Below are experts of layer 11 (counted from 0) of a mixture-of-experts language model. Rows are named router (the router's row for the expert), up (a neuron's input weights, with its number) and show model dimensions 144-191. Each number is 500 + 25 x the weight over its row's rms, rounded and kept within 0 to 999. Numbers have three digits each.
After each expert's rows: a language model's description of what the expert responds to; "gets" lists some tokens that make up at least twice as much of what it gets as of all text. This comes from a sample of Wikipedia text that the model never trained on. Tokens count by the router's weight.

# expert 7
router:473519528517512535485531522530500508496502537542525490481469487490462535521553460462499474522528518524494501492498461477500540506522496525531457
up0:478445502483538486501494512528533492496475502558551523485448498541482499520494476522482471551498506549506526523485509488498514466501481471457521
up1:546541446509509519473492469511510475516487517504546502506495485510515506517512464511510473510498480489502465471483505452528488485510499522472547
up2:525503509457497475484508482507538524475501490540503503514500521511529532517554534503551514505475492500447528517509521485495503530523530498549495
up3:503515497457547472490457524498554457446505468495504478493523527491498522509458528487465494482501461484528492515534488532500512451506522540516539
up4:512500506481517551566514510551506487518497497517507478524507495479469485517538472517462523518461493540481472484509492517520552494501539490476531
up5:507412483467531508567549487519500494512470494505497470475470482469514531508520514494511502516533536515524482511463529469496506492529506529483466
up6:530523509483475466512481479531523535508545501503559536477472490439463501523499464464483507533512490499476479496467546518490482501452522501495537
up7:488504520500510505497490512509520538471508532496507503523527535452470523536497473511512452471513507482497488515543483461509507483495516486531513
up8:524471501494504524454502472501531502454539509513511472481456486527524468490464483514474497478474493519482456491485513516473522534517492491522478
up9:479513459497503500467489505472477513481460531511517445509520494521494516506543523491503525519479510509516512513482478494518513452468509479487494
Line breaks, inner pieces
gets: "\n", "a", "k", "is", "e", "iss"

# expert 1
router:482509496484511495490501519494469466526517496505481466538525490498469458453495505469490463472446522510509544541462493510536503501513500516518540
up0:477504497504501502535524484517458486481508507482502509511517529486497497522504480513468513465497557473478485471494463508524494518490510474504511
up1:538525484493518471506521531522504547497532526542528498508508461526519489535513479539496491525490465502546481476508546492516490506524451483495503
up2:560469490517513487487452509489471521524503514512476513512515490534514519561467513493505503540490483473521468502506497474452525503538537515494502
up3:545450532474535531440504488506476501503517494536493482474484498503467492484477466494471519557499487483505481503452498485507486485516566505500514
up4:497542460471523500511536498529514449490483506488501500481488546511507476493448494512494488480503524503458503512488543489498517434523514502523496
up5:519481484495511461443509483462488549500521492522545495519553529460517475507485488506515476512476538519510480484486486523533513558517564517500542
up6:517484511521473501523501506514448474472493528505497547469561508505484449518497505433490500512529453484505529527498506477485507504503476486458496
up7:479491468485509471543491490506477516451529522515502552499509477531523491411476493484514462495488530503491474478510513464505490508496527462538488
up8:510490510519527512448505487457538511537487497507469515490514498462508504468505496487498494502532516510572532518533494521496520485543506532534493
up9:512524493512515511524471507475540505483488522462465475548519521532517504512448521444540511539470461526509486519492501507498491484511489487494483
Capital M word starts
gets: " M", "m", "M", " | M", ", M", "em"

# expert 23
router:507512515516485512485469480481554483484509479511481519456483497504516495498475509509506516460541533532522511486507502521466509481529504459495499
up0:541506521523500483503503478493519461462500472484481506529567447476464490544460482471502513480504462548535459506506500502533469461530503481567508
up1:516492491489495501469490504486517491526503512482505471480519505483518464478489440521505566449497512523483512443498489488524482479476478553480473
up2:540536496501503465538517477500488510536522530522508515493503524510498504538454479486485513461501560502487475484481483510522502527505468528442513
up3:498547521501497499484494524496503508527499511487500525501518483506548537540502487506524451492504508458501473550544532544489479530479460514490510
up4:468531541441496532496463491489484484481503510503491501448466497511515516510467492469518538506469467476537538499510506529540507461478506549497498
up5:494484503506534528509535517510540525531469471507494500523465525521495491499522524489521542505490526523490514460451472522505498498470494481488510
up6:507461507499561465488497506495495474484503470476498535522470510508499538515490558528500497492504505490488514524535479510489489484545550519539538
up7:488480522479497517524519496499491484513496555493505500518538425466509534485510540511497495529490553536505529504488460515494497478523521529517472
up8:461500497501529492510503458463516495457488494484495502477495479545524475504481478509494534495496468532512502501502500531475497542515443506460512
up9:479515511475486537488486475546480501466458473508483497488447503492498523496531501474508502518536469471503526510510519477527534522519511479497497
Lowercase word-start fragments
gets: " r", " st", " s", " dis", " Gr", " gr"

# expert 14
router:482491533523489502476511533532481520510556541512494438523490483484458511519517516506475463485507516514473531498529496476507537523469547497531517
up0:463473509468490528460515516518492466474475497485538520464481529492527527528484516500528509556513510527509486528478522493495507473522522513508515
up1:439497502458540502495530521465490530496479506490483463505553473528454523523498509479485485485501478489525528512514521506529494529497460488468522
up2:486485507537484529541463500492506501479531515510498451467528467487483495520497467501489539464529494530485489480470506482519495491525501495502459
up3:522467479487494523488513519529490488512519517492482500483544535482526477498464510501502514502463485523478495508515492495506478528491485489513514
up4:469457454483538506529463559455524524459509476499491443497502508483550530476467537514503509525536498520485491524487490473494482530465534488519534
up5:475486528468485501502515521511479492535529485515503442501510512480503479476472476539515483487514515506474533479483507484523542564476483512469530
up6:499508461498530540483493523490479477501551476455470445474488539460500520484499503503486519507467493464474497512489569482506472496488515494460471
up7:459510509484502472513466520456449496499556462519488516512501541466534477534499542443490555485443480483498532532546506525480503520477546512494496
up8:512526517470478478487496508527444505501523479530520468508529548499514510484497464451534538483501513478463528506460467497473503464469529477495475
up9:506507494520504501454515522499494489500555441501511543494485532518520491495513477446488443515511475486471485485538526452494514479491553549474478
Word-start consonant clusters
gets: "b", "ph", " Th", " sc", " Sc", " th"

# expert 24
router:519502480505455497520474496453500504516493503520473484531534501471533471466520470499521499508529536541493519500462480534457499524495499518509516
up0:486507531511511476532486506476542515503516472509511528506490494504514510519506533502485488510502484539478503538467534541500499548447476525521480
up1:513527493508485477490511535490463467510505510529520522574549535521518517459519488513450534522515494516489512523502527489497477524513517561501499
up2:521459483503561507505519502423493487489499496476508527514518518510498497470553504514530555484542477474545487490482482520475507485471455444556523
up3:527491456479502494465548487519524532515526517495516496468535507544491543494498494500483489512493504520490473488464559490496530483517470503518517
up4:451464468487495482511472435487493468500512505527473521495524521488463504495482503523533500528498438488497479478468483477518517531491500480512484
up5:547513519477503464518477521518522504507529473502531474502520505464501550514479476520521516540494492503513484508502491508489507515493473511487465
up6:533465460536524506471537510510485507495489551478488499525496495477530492512474504468464508500482483484532514511476524515514419480510474457486470
up7:502487486534530515501496469466426492514521485503487483561471446492488503496470478532540514498477469491495515469528517531484490481484522549486589
up8:522543515514487479510507523493518436519506488527509517538534535481500483517487519462513497473460495518466511501495500510509447520497528493479525
up9:483494504477495475507526539471515508501468517537486524522530494502489501504477490535469510563457556515528534515488512467499523476501564508479491
Table cell separators
gets: " | ", "| ", "; ", ") | ", " |  | ", "- "

# expert 15
router:467532515472530496485511511496489479476522507506479495488521496482491520512507485468478523472487497462496524482526508507479485483449470533538532
up0:510542519470501479512523532541441547515467525535524492487536504461516472490494495498575484502467476486494482472518482512468494503497435462531459
up1:473546439500494515509513519488470490475476489527495493504512537523542468487522464509499501483480544494462477540497523501483548506491480515534533
up2:454530514474552531487544458482536492487492543508498482482515495474500527504433491510470484498482524523509478486520474502531527504468511476533494
up3:496467492436476542528483487469442529511521562511494500511495484516512507535498516514519508527488509501478509482533499517527491530419446479480525
up4:445473479449497510483443508471502496507501503457524522515498489474533508493492466483501499531500504466491511483467564526497481518489454508469519
up5:480454487452506484492509477508536541512517517499477476587518497477546496545474495491506485506463519480447528516551510471494521453490479477546496
up6:451515531484511467525505486495498486523513479522485462479466534475492459506512525482467538519485498539493498522503495482512503514432529503482498
up7:476484500526471517507483495500513491465523494471486534482429476482489478520453504484530536512471476471529516522480536516509514483497506473528517
up8:513505503504522480462469511510466515518562453503499516539473489498500553503513510497509467488477483470509470485551488497504529487498506458528497
up9:478504523512502485507500490505500471550521530468481524499480507468504502498513488510466471486470540476499469511449496524498463467513478510501507
Biography and event verbs
gets: " d", " c", " on ", " post", " took", " o"

# expert 29
router:515539500494474514473494494468521470516485531486467497471523501448489492505536502524465501497489489499507531479518491525497492508493528505539521
up42:521491504479497494494492478507507498494504504505504495503542512523524471513556550510517479507498448541507492529481486495534502526480437534509512
up43:512493507515534478508466508501464509503506511517499518522485488500521502460523474492490478517517457502512475531503468518557472450428498507559510
up44:534442512502541507525488529498530514484504465467499472480514505509494515497576490517501487482492534490469544474533494534500498526525566462510496
up45:479432511502516483503489555567453516481508508512491488481469504522520499498481521500466553527496455512519498509512519467458538499489520488521497
up46:475475472453457471482522471486451503532514534515539501465499477475484511460495478515500460470512482535530500500522516491477485517509500519491544
up47:515490503505519461501526510491479484534504536527546464461462474489467522537496511494495531493488521525465498534508519483481511492504462509496483
up48:469468513486504494518515484513547461502480527462497519504499479516518475495545492486487449533516496485475506504433512515477515529513503496516537
up49:531478536486511487511514468496525504520469493469536514494502497482529503486482506472556461483479436488536497434484519510491468517514480494523532
up50:489463512480522490507512426494529507482457489470487463528448489483517513524499466496495464534494511526471526539472544485504526486486491552516511
up51:479542482546517525449507505484472529461488512489519504492507490526518539505508448499469460487515532468491500483485518491507521501500503490522453
Semicolons and row separators
gets: ";", " |", ":", ");", ") |", "|"

# expert 11
router:507521521511463540543547535498514523460509504534512517496457529532488517488507492537466505527523493508500543501486473526486459502470506494458524
up0:489509474491468514543546488487494528510486476489466520531472511478493482495485542500474513494519498481533513492535480514488534475506493517518534
up1:476521493516512514489473420490540470527525457508522534503473510473510498494520484503447506474516513500495481507495490525482492528474508481517508
up2:471515501511552492517522516527488455496483469516497525527446489526451505544513527525540510548490510486453545547532527511521531549514467459474501
up3:498511505449544443470514483495537509504512525518491473488454485457516496488486485514508500510502479532450505483496501483501517520472464488505503
up4:488506479481470549482484510533507481525529464517503536461484497507528463477496499483465498511529525525517519482521494526497469530493505509514472
up5:482515549497489488504513515488475455518496516529480496476492550522506492520500499496466516484482515507477556475494522467481490487498508509475528
up6:491494506490493540485563515479515490515509540514508533493513543504484530520472537515468479521483513471498524492485514481499503504509491518462476
up7:497461517517539472513480506507506457529488504536459511458514506505521515467478521488491501520495497469493480495499504501455496505492511508520520
up8:511509444551534506518506507499503491484524483551577529501538534542515510516508451506442517509465526528496488484507519457483464518468492523478464
up9:476515532522526503500471504553500477517507478549504519471521509444530519483510459512487476472499491490461536526493467529546512495491516481501476
Table row breaks, odd bytes
gets: "\n", "g", "f", " g", "2", " Ag"

# expert 26
router:484516502494478493470490529470502520442495490514498502509520474522516512528474495492484482486495528490484502504525526469488454463473486468516483
up0:521501534501541464461543510482459547476516478533512483481477471500499507546496510535516496509475525490524525503511487511485496482501519507537489
up1:510514503454530552493520430489514496521502472510484515527501573465482487505441458542483506513515511511475497482490496510515506539454464518455520
up2:515504448426495453487454510495516526485457514523520458487488513497489483525526471551455510509461529493492537532529505499491503527493534491508474
up3:484481506505541485483462499471482529537510496478463533489515466484510521523478527501478482514459522504489483454509476529531505488502510485443495
up4:552484485453520501500509538482491527498479460501510527503493508517477511489558512476475488508484503522528520521492506495511525474513507477490468
up5:461519507547512503496487477492512473452503554467546501467456489492508478500499508495495513457493517497461479510491485534497538495472501473519468
up6:512512525578491461488521479518505531514498535469473461531534531491499539502511512478499522484502511508499490537532524535510562510530506497492513
up7:482538557492529510540509505518480487508485489488453511474477563522468523456528455502469456470484501513508478487502506509483505491529532482492488
up8:512460484502469485478519515472496481515515478479493507527499477519477515511457505521534489517523487462530504477495502479529556509485502492482541
up9:477519507471524509489496509556503496540537522445501481513478476480503488498500547477503518479532490509509488503464508471533447510486499517493525
Leading digit 1 in years
gets: "1", "2", ":", "é", " h", " ("

# expert 17
router:519521468514451495504478538505504528474519520481493487501518499474511499488509544520511481484509504484495488527479489507488491501503487533522513
up42:462520515507490503514454509522483509494464518506491509504540488557532496474533483524500505483555533488519520519477514503524482474472514498521467
up43:549503500505541502505496514488504436488488492506502499507534489481498498549507463479469495499537492501484473474459492508493502547513540474477535
up44:504472511542532485461551495534545482480504491496497492480460522473498498439486483499493519492482496487510454486472543504508528477503511471474537
up45:513493585499488512479499457486506517513522503515494510483489522489514507480504477524462476510499471521533538463499479519509512468485496521485533
up46:514457493469458544467525475498508511504505461472520512519500504523513497536542527533505517498507506513511498530530483508430511513489509518513507
up47:561561478472440460496453478472483503486491538477509516477517486503526512489537510517524471522549476473499510481502505489470499566502488525461477
up48:502541510455503495494479473515490469466479498512455516471448543502519555506516526508497512521509455503526539531459498520521497527484520479477518
up49:517513415507546467500461506507518520517519468455478496528540487473532536561523478514537489506537485466544503521505483459467485511502537492526531
up50:483458530496518442487516483489483497507518498500445500517454525514489465534511493497528535519545443494487470486510513513472529536536504526489461
up51:510545530485504513526495497471503536545481523499521490474467467507506503499497500506503507510507508520521492489511541510510538527502494459521490
Table header cells
gets: " |", "|", " |  | C", " | S", "| No.", "andidate | Votes |"